python train.py --normalize_top_k=false --routed_scale=3.3 --balance_loss=0.00024 --balance_bias=true --optimizer="adamw" --beta2=0.95 --steps=6398
Below are experts of layer 3 (counted from 0) of a mixture-of-experts language model. Rows are named router (the router's row for the expert), up (a neuron's input weights, with its number), down (a neuron's output weights, with its number) and show model dimensions 0-95. Each number is 500 + 40 x the weight over its row's rms, rounded and kept within 0 to 999. Numbers have three digits each.
After each expert's rows: "comes after" lists some tokens at least twice as common just before its tokens as in all text; "mostly gets" lists some tokens that are sent to it at least half of the time. This comes from a sample of Wikipedia text that the model never trained on. Tokens count by the router's weight.

# expert 42
router:532543440475440532484492458472525559487544453510478550485541564501489456459534506518535539552478484439518522539462430524477522469518620477578446438522485501550500550478480520452505496533497568553491486545490496474556507506503484495549470430522521462532508517511486566503609543444418487549
up0:552596472491433476500483444523452521451524485439542419471524508518519466479548478509448437522453515511521613461519479568505499476487510539527500460493471553531533483498477481475585500509464461420472478531559504502512590511440494548514447452499522506528480519546496547526500495517519451613
down0:488507503470484495463459419465558557486549499500452496494543545495496544557521495426528456504540535471529513560425578519467476518522611578533498459465471471439472468493513494447513521557513470458474489456516471557539602557473500474520532495504489498465475488505448548444604533506490534536
up1:533563512487546528499533505493483529416523431531466524472450530485549438484543507426471489565489401474544464531449505479590535495528519459519478435454496525576471498466530486497446591462479605494537477501521457528495467551481484504532529555500469468506510472553579517505524529555466468529
down1:513539481512505549440468415450528509463533517479552481532567505565494471492456459453508535487463512544504613509501450410558466488496498485501425472493504514491507548448509496479481467530513550492516428501497448457475514527515620517480509478529514436497478536539493467456637539476510525508
up2:423539546479502483584448529481495491509551534468459518534481528573480452511489500506453538469447488571513550550468489507531570524442500488528424440472564476576589543506478458506519449535479572500441541532517436441517489468523487524531522436482541494436458498504562472467427512485513527495
down2:481533458493509452558508441470497582520530493479552454468469492506450572520498583521489492480447469549540439470441512433464557475383491485484515525515540442490494566565501483505464446499484585430436526530478472450470504480504415455509472500506496553565485483482530496462517538472453483472
up3:494413482518528513422446399498534425451537493546525518442485447539510467512471505531478511514502471493529490576497569518511518488518554534514517514528497466487483504436506515497548461555516502472468488476566571501485401475362478477521496453444544493499462491439486560439546479505527480480
down3:534502564530554519499502462502412503517491477531569457603494430482521448511544514498482486523538500482484499547495439550490452525559568506512520500506538533541499458487548513473537476457432513429444495451496498531477440463468458448545514526432505532461577474419415510534497511573464452521
comes after: "\n", " the", ".", " \"", "===", " a"
mostly gets: "|---|---|---|---|", "|---|---|---|---|---|---|", "|---|---|---|", "|---|---|", " e", " bo"

# expert 11
router:484429458532484534564482475530461466461496452559533489539490522568480518495490430454469431509492503483548528459457470517469514431468499503544499480493553525538462483536461507552582571488564559435508445506487476447361523493504540486475521508464490503502471540454548467460542517521599510520
up5:487383510550569477525509458464469504455547457520490518485476531522544485496558517486539437511453486502495501493461568447559488505593549521497510477478535504515446505475449482520552497559442495368468500479536497470537441568522454522461510538522535490556604529477470483492494501520483562532
down5:527535429494482532466460500537506429569551555504454513458500431566488478464531530540489562437520451522480497528520532458493529454479422495534479450502508548433572563505452427465466552532533540552420479520514490488514553496491583533520460472539528514554491484484577499486555526462447477484
up6:499565539479538481525480516552458472499481476517502464569470483443536514415503477507441477555501498511485522601560507435562495453503538490498464490509507484548517460469581615498536394501484487469467480519426482479462536533430509498539464543470487561494458542494477532579505480542448471487
down6:506432547513499476531483484542478492389500485521470462427487524462525565489496537516465457491463556529507525521502505531444465444501631544477458481443515434517503532425410528489486488477448498485464461574515474506578531452527508492512496454470464482560462536503545500548558505565511486550
up7:457508426517535524499485501533437554468437564522454486446546453470489480491474434561454580510474477485476508454482491515578573474518511510489473461531497520465478452462552506489497556496551453518511521446506615515486511552505472388563461459457476541503404503492514514515491510539482560505
down7:455594507567513449442462433511462470556509529532499462429500517493452450596478498529512469557482501462469528502496499602479473498466500496465470422517481465485479453467489464501478480452483524487531517521535522596487446543418448479443551513463537495504419487452494468477515570481565502501
up8:478521490508468484378521440484525572503511572466458482547432478528484465532520492484484510482466453440535471533513509540518488457446485532433510505471500592473530489364533479580541540460491526453491434502490526496505479493487440468478479499483492569507546571492450471511448465443538536509
down8:511527488535515476472536484488462533510486520501503480493497436516446501516466555570523571536519478474503458522559489444541410554500455461496491524462465528482490421514523502470471537586536581529501532516521468467451544515523501483565435481535481533445502520597528603517609540464464545514
comes after: " K", " L", " W", " D", " Sh", " T"
mostly gets: "ud", "yn", "iro", "rik", "í", "ak"

# expert 1
router:494545526529402509470520446483466501535490466493561485501588483461509572437524487533484482549487498485494494490476553550484498546503469464560449532379439497467406509514508402488508518522558410514547556504491512469496480490533551558514479458487512523445528545530482528550529470487439534478
up3:521540457434483442437504499556540465494553476474478468545499481500437529578534492485468489491503510488530557474507496469490443554485520542482413502452438452479466527499590510501497548496497461527496466483618521550451543538494516537505454547530564532450503396502504537499599488515501459460
down3:491456530547510610519544499481385475488486468541443494459452453455477486465503463498502535495536543506538478459518546458501501473523533473552500527516545543416537536492471501528517531506445484467563537514430509485505526403570500473507495516427436473509548564522515514585479579556494475497
up4:477480535427492539517503532601441501517479501482579522440506513494425507452539493511461612502488457545537499530445473551532506520526535558483493543521529486465501521523470481505522656483514483542490471486443528562535439508484474481514529479477481469517451480557475498565504479563553553482
down4:593498520580532538486470497483505489481501535593484469453496546458571448499543534513500417485472495450484499518526487515499483515468472522560478476530508549499487558487557475457555383538517500450521478477477534483422537519518495533543565525507553507591497533456533496500549466550514556411
up5:478546482353492482552510548509497472464471504480492498533473582500537510540533453532485487567507450510566603547490471490519419501497533477504458502444481506510479551525433467552506500394552472500541516457462503490521526542477513511514513520461626456520500530507495450474540470493496497539
down5:529563443462491482454507484511588496574511482521522492514521495526560523454480521537500512556469504492505511444444381554549435500525554491548560502515480463504487467517512481489519437464527503408440524460540428478522559448547472508513560495533547501484501511458424525584473526494530426486
up6:470481454563548456480500477526507497489468522440552572547500527474491485489521504481462530476480449505479548516451551534592511460451465467512516492523478487540479446475503493503548523545599505519513444486486418490604467519475499519451451523533511402430455583496456508535495476432531582507
down6:470536497521491571459507469472489527510553507540505437558485483502624439521440436473464472494505474503481513499575489465579503510552500525521493518469505540487487566555531559514433456509517507488466533465496413416515412432508520491474490493389469528482545482527511520463499514539520551455
comes after: "1", "2", "0", "3", "8", "9"
mostly gets: "5", "6", "8", "7", "4", "0"

# expert 56
router:429440499469480498472504407538463474483512525544559441582520428499470417501535438519484493462493482567516500565512537516574454448513497431494557491461474550460501467491443527503585552527498497479495504479573582450481521478483464430497550501444452448488483480459495449484511521476501513470
up2:496578508484548520600458470476576597397506535510464471490443442533513475485497466465470484528484476498534513500545463532471548497520445534593527540473478462562448504514421437459493489472490491560559562495526554525474486481494494455576502528482511513511469446506500461472527509577529474529
down2:450565499537520529473476521434506511510540498475487492537466434524483479457485502538574558458482435497515535446556589484542608526499451472592496480488541555513488518427488458493468494520462505520535535584453559546493526471541494495519489556491493420509517491446533486475560463419526500547
up3:382486510447516521537413518534527517482460490462547566544490460499476467441561462463502550526505454488489498500450513480522526489459531558480521483438553482568509448509436506462513475457590491552500465529475525512548553547592457486470501519528467494483490483562502529530535489485604427502
down3:410548538471545486581519497495467460502552568519501558491486546538562516506519418493447499520447580542504488499479424527498496484448517463516553530481480548525449482542494530556482487518438442511503518526516497540493453506449509478499491497485470529595534555485640546513528540484547506454
up4:548470479464523507547456480562493486524505464415556488578461450533505463589477513523455589563484503491511463530588514539562484451463527427470504470469495532460600477508505533558504510476513509427469486495440472541520434550473498512492509469537426451477526453556549522489494494487506533542
down4:455465497465448502563512449458520480596469494556477485475506461484525505482486462508393422542507483486537399494529500505487500517477546444549592510490537482507492494543511490550479544482493443457494515473495482522501502513476614422440498459466517550548544545497488537453502551545494584464
up5:448469530529543536430520476444504443509516520488495455569440458526530441529468469518484539521497456506541507479483508427509513520513456452494498581461470497550474524477439440495502525487433574613458423496489477571495487454530458462527458522538546532468549543594565509515512487549525525478
down5:485435482473511539478552551405509477570416532499508527494510502462479479469450488478515503481498503480546534484544507523489515513503505543501476572598498532461492448568550456509509542503549473501510516546428460483479528503551516575448523586432544513493575563506481482452524518494535503379
comes after: " P", " C", " K", " p", " H", " c"
mostly gets: "ut", "anc", "art", "ond", "ott", "aps"

# expert 21
router:450426563478543420505436463521512501499452548564522453489477542589524520495444478497521438483479471396541516529481513553507439538498456561507540483457494416531521517515517472561543483560559534521516511526481507456464543534531494520486495515496449535481457504456470486419522518442573554530
up2:532562485510557475474463545478467443495480499505492479536392523575525446436496480503539484531457482461561522448532510452481478464466575466464514465521578483534433431493534515516502526576488527445402524490486478576464576518519492454543502493511440527452462548513463529463491480541556521514
down2:578475504499499485515533509425458496498534511405503462455538537508466465473462487488519554549547404546545540507497502461505475555480450411504606482471531557523460478548444458470514474501483521515536512453418445569480429467497490504514514479503442499576504483537475549478569504531541504525
up3:458505487481541482439465562505514486467477434500514443430433449573536416535491461496458496507430502472500535523497508444459475506485439467473523469553492473458437451495531562495480501435424566490446522496483530494460504518501511502463487541519508533409563559565446496472425524543541439512
down3:510481522470501465540534564486479479489489402443492434446570494439541484489535506518528496450478522508503457489464489494503567584498475417433502533519455503485496489506435501556626506568410506528520494562490526417475476487475514479515475545463454440505539440515508528514512467448544467484
up4:471514402464552563498521556387449491504555570523501523451528497544411494408554474426477487510516520430527586488580528473530526501483472537491469476529463510515519456557458490485478481488463514546509461445487469583464530542466479482503474468553574489477502474484513512511512510451498513508
down4:473490419479471505626453548482499479461502501576484583489488512561499442531513464574540477494448499455511541548495512531557529478495470476487555505431543487468540431534495527518548484465487528504494479549508444530503496513533500478587432447635474503471499530535484509496541520475459480520
up5:465514492480554550512533475507509531506551499505482543413514581513417478521462479426501469526488485472551534505513464533479501578547450462444473483522493572563467496505571560538523420460535477416425545441477481498514570508507474483511533522429496433505516527457423556524502473474531521491
down5:514493501483551558521486531508485362460530477505476523459490516485472520439526512509573466524538462455569562483461531504512526493437541520424465577503457524519550519451477442455481492486588528525533507414432476472474557484472508457544526517440456504542524583498514496479513504512506534574
comes after: " G", " V", " B", " K", " S", " M"
mostly gets: "le", " Lemmon", "ham", "erbai", "_{", "ille"

# expert 33
router:532527518437505487489553565540503447485533485572521457548487404555484519491431489511502463510493486567540513508536548504504487416436486453512438545430465470573451453519523451521526453470425546534523415490507426524463486496482504474550511582457539534533485500509498513460515533469566536515
up2:489443517500443491521532436480490475496477501469505463470428507554493476434469500475456450514481471477528494479482553451470464480411489557497387547481546527439522552504486517482502434502484586508510471457472537554428519560516508485566490520479461493534523601512459468544476505521478407429
down2:444519447486499517456513489534451518500483497518488525510502492481494604485445528547492470492517619455583444426468478502533573537496486466516482577529432523511551593522539588545424511523551447502460535508503490488497499483538521477508504512483533482479502418412507461513540473473485484550
up3:385510484509557518473491530570542496505493575548446431543500503510520541472438449536456436525445492524471574537503427541540468494424479529479524514530529493452476461466546519454450583433508471503516505515521546502567471497444472537514491556466517459502504503581511522483451470452558479495
down3:438553459502470474454489427582527483528496493438514497357534475516497418493521527475424551460504478538452507495511555544459516500477515467555440555520509506522518373508526454519525502441473533525489511489507446455457546453509533537499483542467541448510522479509459533503508536480509522434
up4:450541519632539440471460525519530511460448571440565492488516512529521551572559481528491487560443486507499519519477476515501510499528462493441443481483575502453499471499469517509520538431464512425428463532495519584579530483524498531528499542546540508481509499557496571573456513479526508507
down4:478466446538477495481475519490498513429434585469562491548488404566506506576449464476499549550539467473459509533507534466415523555475431474516533483477519560498443452548509537551572484538499496523472504417523452479526523498461544448512521467494502488546508493594515476520482536446520440525
up5:573438500518502580500508510483517586451475464542495415446493491518495456527562461443493439519502434565500542479481498437478545435493468533498534517437449484478530493462520503508488521459449502528386516512483478431580503538454467505580462533491561467527579481515523460491485479482465497492
down5:478513505416530505506500501460489581523478450465539500541474457496474506459584493479534525436552491500531504479557501463487574523453392487525457389481480516500505530501501451543507475595449459434506528505560454534427497462449484510549536528497497436497508461438486491542578544498479504510
comes after: " ", " W", " Y", " A", " E", "–"
mostly gets: "z", "ol", "vel", "hem", "ss", "cel"

# expert 59
router:572507564568568538469454570526516465531505463532458539553508546492516489446524514519521494466490502499510466419413484419476559483491477469532522502473552485509509493573494548525451550395501465562482488511515537517512561506532455536505413522521520533463536574524485540571513461521465461458
up0:511464419535524549505420432485521559470470631536492509473475506524529460525547488576486459488477470488524478451518468522458434511504483491478515544541435499485469534471506488529446446464510469516506461448478504511467588529514423557511512527426471447526414501475486560500540424466528506486
down0:531513533535548565547455502464491558519497508454476541545394545532549504534485446531438520511491493441395490485477511570489546506433483492458467526468564486449447524466485447448536539510385533507512472509530475566478435535450499405496488543538493513474524466502456461507475488510498507516
up1:466550505504513538455504454513552541473511560470485476578499516495482494474482485485472507507478480470484496520514513491474481475465596445521372609442550487518542558483477576453454521522451494438544547500561556570473498520423466553488548569502536531478570529480472543536501489474484502504
down1:559484532541546569504502483499477443515525470421496527521506450507453508462503439489473555427491476491533506525597477435465445494503489455505405446435502520496455540515532528484513448505574527474519520417504517503528524463406491532495456545569450445519543551516516477554457559475455492520
up2:516538547470483474516466602573562488466497483482581491534548497474476497462456498509507444527440433437439495498548552439539511485449464516505508554516479498518518496533566509609501538446541470506507451513519500558506509494467451547479406499539507518579505549536516547561516463509487426512
down2:491462493559542456475507479504516428481518430452468451547469482447447474580522499460474520467513480542549497421474526493503554496508484508576476468412519521489533487503523464559493499533511457513473379514498552489481505416578512587524447489452518556531531456475451457463498481471435497483
up3:417514507529488444553485505550545462465466452470545477518518478536493456427483479534503416563480466498504505440512512458446520508517481441464518566470521540453409478542535497523445452432492476508512463468553531485549548572475494581483504505514533417547582530487486502543513441479497440454
down3:463439518497452544426490542501498527478480525548500548531464467496524526514476432530454502544444443497610448521479402523499503462534469517515483491511582544471545550516430500476478494480440444546545508506484515531482497532570562472436456519508463537507516438501428533440480425496507541445
comes after: " of", " with", " for", "==", " ==", " by"
mostly gets: " there", " people", " family", " children", " There", " They"

# expert 35
router:502556443566487514488473532462469595506512488561471510477534538547419550502538508518503563466500519512474553508529510570453578487463522451539468571500477426451558480585529466508427441518525493544422456529511488543523548506531489529564518444507541499469527482543480505483567553480497548488
up2:466512483544536460556531490493538550494481575503596475528489515500560504538543490468514518502490432549500475531509551474447518442523523487500507492517578613522503497459548472560451514495476520509508489497493426531483519497495427525451484406489533446460547551452521437596419480480499557499
down2:487532421581545546512508504448481488486516482509494386515562554543498496490461488476444561442501492555503479517511504583518530498467456525434486519497490452415574545503531497518429578467464501564485463506491524453527590525497507502476452492495503508464541529588560537518503567526471498493
up3:451551483471490472471537573571525549528565552545507458488496470541507467478500457599512495510480493528514450513593513340509547484441560463466499554518463474549469519479541549478494521518526509469503475508540452506487501533465444514460508547485506487474522571527537538532470513527499414533
down3:463500387511487390501546560458443493509507517582484495523439396519518485538486498510490591522524485472506465499484520457493542494484487453574529469419422447494480533465507531463556477494507557486488530466532528512491486562471532513495473487449456457535459446525502522582463553487476495535
up4:554521459519536488530463423513444464483535507550508522497545494495523468520549439484487503524508449471505497600518467569458508453529558435511478474530468519502568478517523493585481511502474632494469481497604488524502491578536487497506478463433521454496426467512545531496539522566496569482
down4:506540419509454523470541486439490521540515537501509499488549450539510574464508444530425545399424575507506479474491461572473566519524477542469475459490536535534466483502437434545486534434576464553484480504522484485457492543463478536516506516531523488520521512535530496420564584512538545497
up5:520513455461500476484557534500456515442598531530498454480396501522471479474527507486461490500494487482490479486468544515562543522515561453463506533513483502524498513485480588499470509516473458482522539493518475412527445516456455442498496494503567534443502615413436510586485494469454436429
down5:579462440468488453462499444523439468506492470486562570490472464464462541445528515533481499460464519444424500515518592504504534474507505461515460520516502463475500520458474450430497531543494557491496479518458480457474530584441459476464466469498452513559512469490518509474517658463498540451
comes after: ".", " |", " (", "-", ":", " \""
mostly gets: " V", " A", " I", " C", " B", " U"

# expert 52
router:473493573512597545453462493572460484540579528439447518545511559453453546583517488493466507487467517452545506451506509520461510575503472461503478549542539491450551479462502471589499559535537476514467498526428520513530461495490487549501448469540476540497576515474429488533535542513431519497
up1:494513519523566444507460516542463496493509445523521386555482508475483494510522482558472445511482482506503474504537412481483547517531466469453527504432491482586486525558515533532513417532520499523475615502483553570460459495466492509469514445476504531436511543487568484581529474546473472415
down1:459498496511468464493556423540494533555500532603533571543520549575470546477484460529450487459472517431508449520513552505442478510454433445495517515464556543574473464451526455532499492525460568462495498538522437546461492580465549429556537515518469538500464477480525526434533502496514494488
up2:484581525525528569473514453586492588477501513437553446443548430485462484563569466492449568510480508550528564545554466524520501496491477519554525493522493452487442546504539522503528528551461472505532477514527496524469614512505417461512525488465504560474529517540468559478459495532509525543
down2:473484528453447546468550458511463525498463491505480540480499555386479481520435464533553457491577544485517517521502558520508469550512451483484453457493460449483473489472571499453537491437571488459475445497556505539503546511582479533498446529490537427443478464424501516437483494568556479449
up3:515565532517510541448567511560490474466531532471577499515519510511473471571432495505511494613500465573434507520502471483563480434444494548516412512504478407493531530523562503547470516455534476484481492504504565476524557523469445455557502436466450474562501467520479516490486520543539443473
down3:556547485559491483417505510560484538517498530463474479483537474495460457494506490496500541512529523483559495377430487543527502545478560533515479423482557415494566500542521514494540468504478467433471507572529617422548540505553416494497518544525501519483486547480486561514502525492490510513
up4:516549485493531439573485482466457572477582539481538470461493474517536489504567506562537533529453480509466449504466475390538515563493508523435502497485498456461472555532537532511470446560479485402501504468514518497479519490510499480510468527518525520544475447551487411451399510474469449423
down4:503431481500417602450466509449557474464465501524586559510504508547519475473505478449466470540446464550472477564490519487518427501461540533577499425430494464491533426561511578489474470474531530479491508499453488449446475459478478495491543448529557463479482540480459467454529503513481493562
comes after: " of", ",", " the", " in", " New", " United"
mostly gets: " States", " City", " York", " Canada", " County", " England"

# expert 24
router:493568483483526553456477506515558491512512481500520484559502500488447516552517509430488563474505507428440537517508509516520547520538508428501472417522457460452570558498459492536453562548454487527491601500562514527545555469484463489469481472544493546475511487537466496491468510590406561422
up0:549549504468510546480481452463472561509564536497529484477483493464457459477492476590491431528483463590518561525497499473455498493454490573485464424513460497522500506561519510513536532567551500519477436467582562486547529592487499495503548477541463460443548526499463521601536510538467457533
down0:446438521485485497464497512437496580425490547494448503474497451482488579440511531535461471502479389496500512481473511442506497496421516457542498488487489506531509459447507497473550535547559447481496531427539490514497486594413495464523539458579441430506514525484539526568468470477490441518
up1:457464477429490459526528461511583479493547441439498441421485439500535462503459508527477495561509484533504537514509455528447474421541447467563474430500505487550530491482465519493444495496515474561539517488469541526544505575464483586524456567542467511511524595455589498511504522548531482488
down1:457458487424496444473565487471582531495461494527514491462531503495535487505458577482456511517473538456509523496528501492506466452472505533496524544491477508511534432614512420517453505502476508500577527517526511495526466501460474565497440605538502530530507517465577525459543581559459401518
up2:556470520499440546520464486517477494475516513434527491542564480520562452520531479465496410520484498501456554527443527484470434465498491455364514458531540508507525548566524570580499404514449537493502528497510465456496557568432465504495504514420488522490445525513473446489535501542498493494
down2:505510484485527469454523499487473464456506514488511497513459473411497488459503455483532461455527482454445463538526536459499518548447516397415572488527503493424492487475529511526460497431455521485495504542473448397480579520448501398468519472454442518544485468528454464526464599470511515531
up3:526527472516520487486547430557503476460470596450452461598466502512419490489517482462491527538500484565529550537512560502465503499484457528515482514508457435497489449479469546481526442503460442476492505482562588521499500509513441404504470551542391473559517538452473515526450488505542454517
down3:579490491534480489456476484404403475509548554519548515548527527491494453523549491482547529536482543494482500513475450470504517453485454519563457531487464496531489489468568496456584455499549483538541546525528510528532428547523534507561535488509384551541491495495483447453456518458498450406
comes after: " |", " (", ",", " of", " in", " United"
mostly gets: " USA", " States", " US", " Italy", " MF", " —"

# expert 41
router:445544512529465532512413537447490529525553508504449493536485513505485500536433506505514559507526519474473492433507539467463565563514531506467524588541526446541453537573548539449552519515563478418502523493566490501542466494497547541455497461556492508439510484458520557574447457554435542478
up5:483562512413512465517508487542560499498420504482469517535423426494494461443490465541505555500468459499531544538490472452485472549518457519432532514561496527495492438515470525477508481482427526494452538468518495520520455508407511539448457454580581526466517575516460576530568482494532450475
down5:588538444550515526541489503477571479491497425528448512484428519489445556454475557522571447470572477491455528571504501454517535499467592551492517516528471471503522417451490561520532499504486502472564508524476512518500511502517568560554534518449506532440544514504424470517483468493554478430
up6:538527476442526519450410518537574616435530518497533497510464529481435512558533490548473502590497476520507552503482494439443539446527522521543491518523533591511479512495467574510499490435509488496504484520496485529529561507466530482570473524466490535613472493492513478457444493425533480529
down6:488472505403467435553568478479464525520496510441549521567527490512550499403535529500537491579476536508509499501485473483536524507560459472560505443520476452534512423523531515446574520481442543517504568529499546460500533458562520503434543445492541493508485447415521476492500510551566545522
up7:478446453488555494543447531473514508481514604497419491487459451569482457474502446535406469529418388531490521507498484543518506447455486520456439460411526534506521521442439536576488488532501500479463488456519508520507528559448443521493459537504513496549507569530513504505480478482494470544
down7:526547499540494481509533525522446514500390458495490497429503478508509525526537503494554443485507508462530462487520510476499423447553477440450528537444605498534484480509501410504555506503446463521480512550569560482549473519427533523457512538527480524519531548451506481479465507511587560400
up8:526403439432453543488481473538461490496551495435474449452407521542529476498520470460484486534514469555536458499505513495484455520541519482370518480513519485488523495512549444509458482528545475478479521496465507572553526466489474488510453510463472466523508602481510481579530499551540391477
down8:502486438559468563484493498397512609465524436523572516503471486560473497471583495502491422482452491516466489513465500484471469478529448516493540547476517519435531481537490495514504523467496438543458458469439562501554460519503418424509520436488503432570503490443493480498507545479525562467
comes after: ",", " of", ")", " is", " and", " as"
mostly gets: " one", " that", " two", " three", " four", " several"

# expert 18
router:478447530482491481470424506428512518565567486478529578514470531563561515508495518442430589514449477428522488523500516479458556504477441452517555460500512510435506497473480526407483454484567580538512472460497502519562545531487508582494490452543503508482421489532487522490508558522446501485
up2:584529435553517521483523480482493592444520512532485423499438570480422505501543457476468518535518445470518462509516563535566459467484505495553482534418596487451487471517524483510451510407576492482472511515507524514515538525473493515551501509522518417505479478523543411501563506545501472495
down2:584538401520487492459500461511510511580515528523444521494476543499434562517526495515517528541555476463512519476468443602505446496523530534521507547503443507517547545471438438460512479406512444540548514482475484457528497461559453497497427549531541487407511455531539541547493512485492517456
up3:485467523450553547509418513536525532461561501540457458548404557527475495433522508538476529548473500469401529471484515516426503456460450488509503512448497468449482442496483522506485459540551501490488563473498518491539505517445501568513535589439598534480510557505525531514490510481476463591
down3:494465408561504551510485533509531530504433484575474474454453498460524515408575534514536540468504510553532588484477493521407517490467452459517594501492449509518473535532538537508493471514519502471519457480473489451463510492474556507478548495431530566484485499546552586470544517521409496480
up4:544526564508599540419523501508502503515516550607420498423537486571528468495480509537499515505483467522560524530483550503538414479501500486540487483503399448483476536591482493536476531500552533553564542486541587509479475506490532446480480536474543470526515494466547507484483491547512444490
down4:540423498441594454457501513530508554473588498542475491472564492460444517450435523553582509526480480528495509475428465440459453509472512495573520483522480484492478552530500497564473502457475515479536561553528543559559522448490527448438491435547562458480517529494503531470526497473512425518
up5:398482489554493386470449495501507546507514592510496492529508513475442496477437488474505511541471489427473494442526521486495529494432483462486505552486507511487520515484524499601533491604443535471468531453540483491524513533447487442516494538448493532525477488543514486466363539480515534545
down5:448525508569456374455540528497525496496522494492461529485491489540494557583478507563543457505463490516592525550472498557552551465490485470492547498427531442534569502518516522514506570525483455490525455460556495477494487468503478528494451558550401508518504553482571449484499534472487507567
comes after: " |", " and", "i", "a", "o", ":"
mostly gets: " s", " Cl", " cl", " San", " Sp", " La"

# expert 20
router:478483492558414524518487510552547505505506500493478530446514489483542482492506515548516516564490510522521538388468435539510480509546501480496534537532575473520550550588521478581516550490535474546532521500518583473561467498519527439531495519449470461572517579574489510505473379507507487521
up2:522516567478496486552551560544559514462515445522443498395490475505468464568485493487503554520475498482566472471535500501457501521524454557529429526510479562422559455511403523579468424497525457537521565471546487555517482528475483459575475542471473483465480530517486485487570468531516504535
down2:470488506482460487454462471468491500542532512526546511525500483495485479495476490472473446463510632534571461423546473420472532508527524482528512480520499538524525546464467456504497544478504457436485460557510538505465452443516558523582454489484441545563562468464478565494535608478495578529
up3:505519480524435446550497414486407516522515553415514462469441498482412534448503485497522506531468479489522533455487506483467559528437463529527447508545456499467519472476453561511406524457477537540456462478477504516552505455462492489538465467480455582478481575532473561493464502508449430549
down3:528504448471488542463507560540414490442485563495518536464465439514500535441546474499460518428460560512526489437488487497466482483505596532518511511557503477445541592487560498492521511553533516486519529568472527533539439504507613477512517470489550490462539496529537493556553452479442525426
up4:489584505571507546455500533570587534485556508520489477500438487475505441451519500550474540579485488523477515489477477475453434453503481517514452503451511523491553509515416521513534519484574465522550516482489492491522494539488490455478431556459524385506477566528502528419534478479515513602
down4:529512494498516469480502547489484467480551501522495465477524415481418519533515460479510537468527522624536490452482480516548526453509551481496511496554498507463525509477486577514471519399484426520518456528468510542501480486576621527522430522469443576504516516488432527530528524480466463416
up5:483459429484457507589491557469463541453514407438428517488478536494520491515475466503513485493519505517546506480503512471538442578437492440527483500504495408496593482568523500427518449492538502473470492412474442504537474531491493582456503570517493565474457512505452468509492532483482494572
down5:499566450483444484531565471488486505403502476475551506385510426557445510521463499454546513482507566501463526492508585475495477492446555491470487524525459505451471460585482535503496519527502510458451490404449440508408468504513515505459592498501477521442454528490468492529509503518467464509
comes after: " the", " his", "s", " a", " The", " their"
mostly gets: " name", " place", " years", " city", " time", " day"

# expert 51
router:516479561513490482531513497422510477516543476502497582420520495440523535536439561508510568538504511451514491471431412545501595521531557494490498528508515560488449552601519480480413499483457492457511494461443602496462429530476498547495477509486503493514517559500478521482523484487427485474
up0:497542471490522487526514413534472480467551517436524533490504563544529514507528481472484502526498454578555499602521513536515523480527444474483483552401587497517504455503438482537508488530462507510517562408457478469493508528502457528488418513525480447605494536499451444482471509447476419513
down0:468452505444552453503500421509423502515451511548449544446516539464436482567433514437620514534508529526451495561465466504478497476477467498507467488486514502590479557485467559501512513467516436547476509548448537434490525500484526472555480479512448414550490457544502462521468500448500535475
up1:456466476448558496535540456509513575451566482494510449539510449497521521542464478423518470531463431509539541445530609451471524475533456593504457457501540507483476472523467590465553472533502532511429461425468456469563451495517512495493431480481480458474443540455539476478485484509509512497
down1:572501523458486486464626546509487516467447440562494543441520530482477562575433485503491449443418471445478530441532509492515527479459493458503524445513570446471592528487524498471472478540521447493547469553608528460511483512515480551535501503530522470526502495482520474538497459474486489449
up2:494479527587584511497507519507556469498511617395475482546503473515503483547479448454503486423474497499489522465559487464503504482471483467493491506434515568516479501501428437540527443448503474510551533427453524492499538483479418546477453556549523499513541536490513478515455396502512483553
down2:488494560464463522593617483549446541449542528481564523453441447509498490556455568584523546547489527511513496475512439512427529543491473501514591500489485500507494450496470483502580486520437505504503466544508435521535487459481486558489560470518464524512534475513541474577493495518452439504
up3:446416536474507559466504436472487485448417546542490469523525470492387505464525471496493517518514508507490494562505465527433458527460504491497528493521510482482483460555435462449500519481523484481488443457509461501472487516423404416494455474447497517485427595525470470475476453510514480595
down3:476423476542535517497509507486511512446434498517470488457479490495470507555480473518537455516532603515483448508414412491457501533490627515532499475508548521523445526463456503502507546444507497436468454477466521552502522482447552477549444540503454492464537536449385517461498450510472508553
comes after: "0", "9", "8", "ing", "′", " Born"
mostly gets: "|---|---|---|---|", "|---|---|---|---|---|", " ann", " College", " Buddh", "|---|---|---|---|---|---|"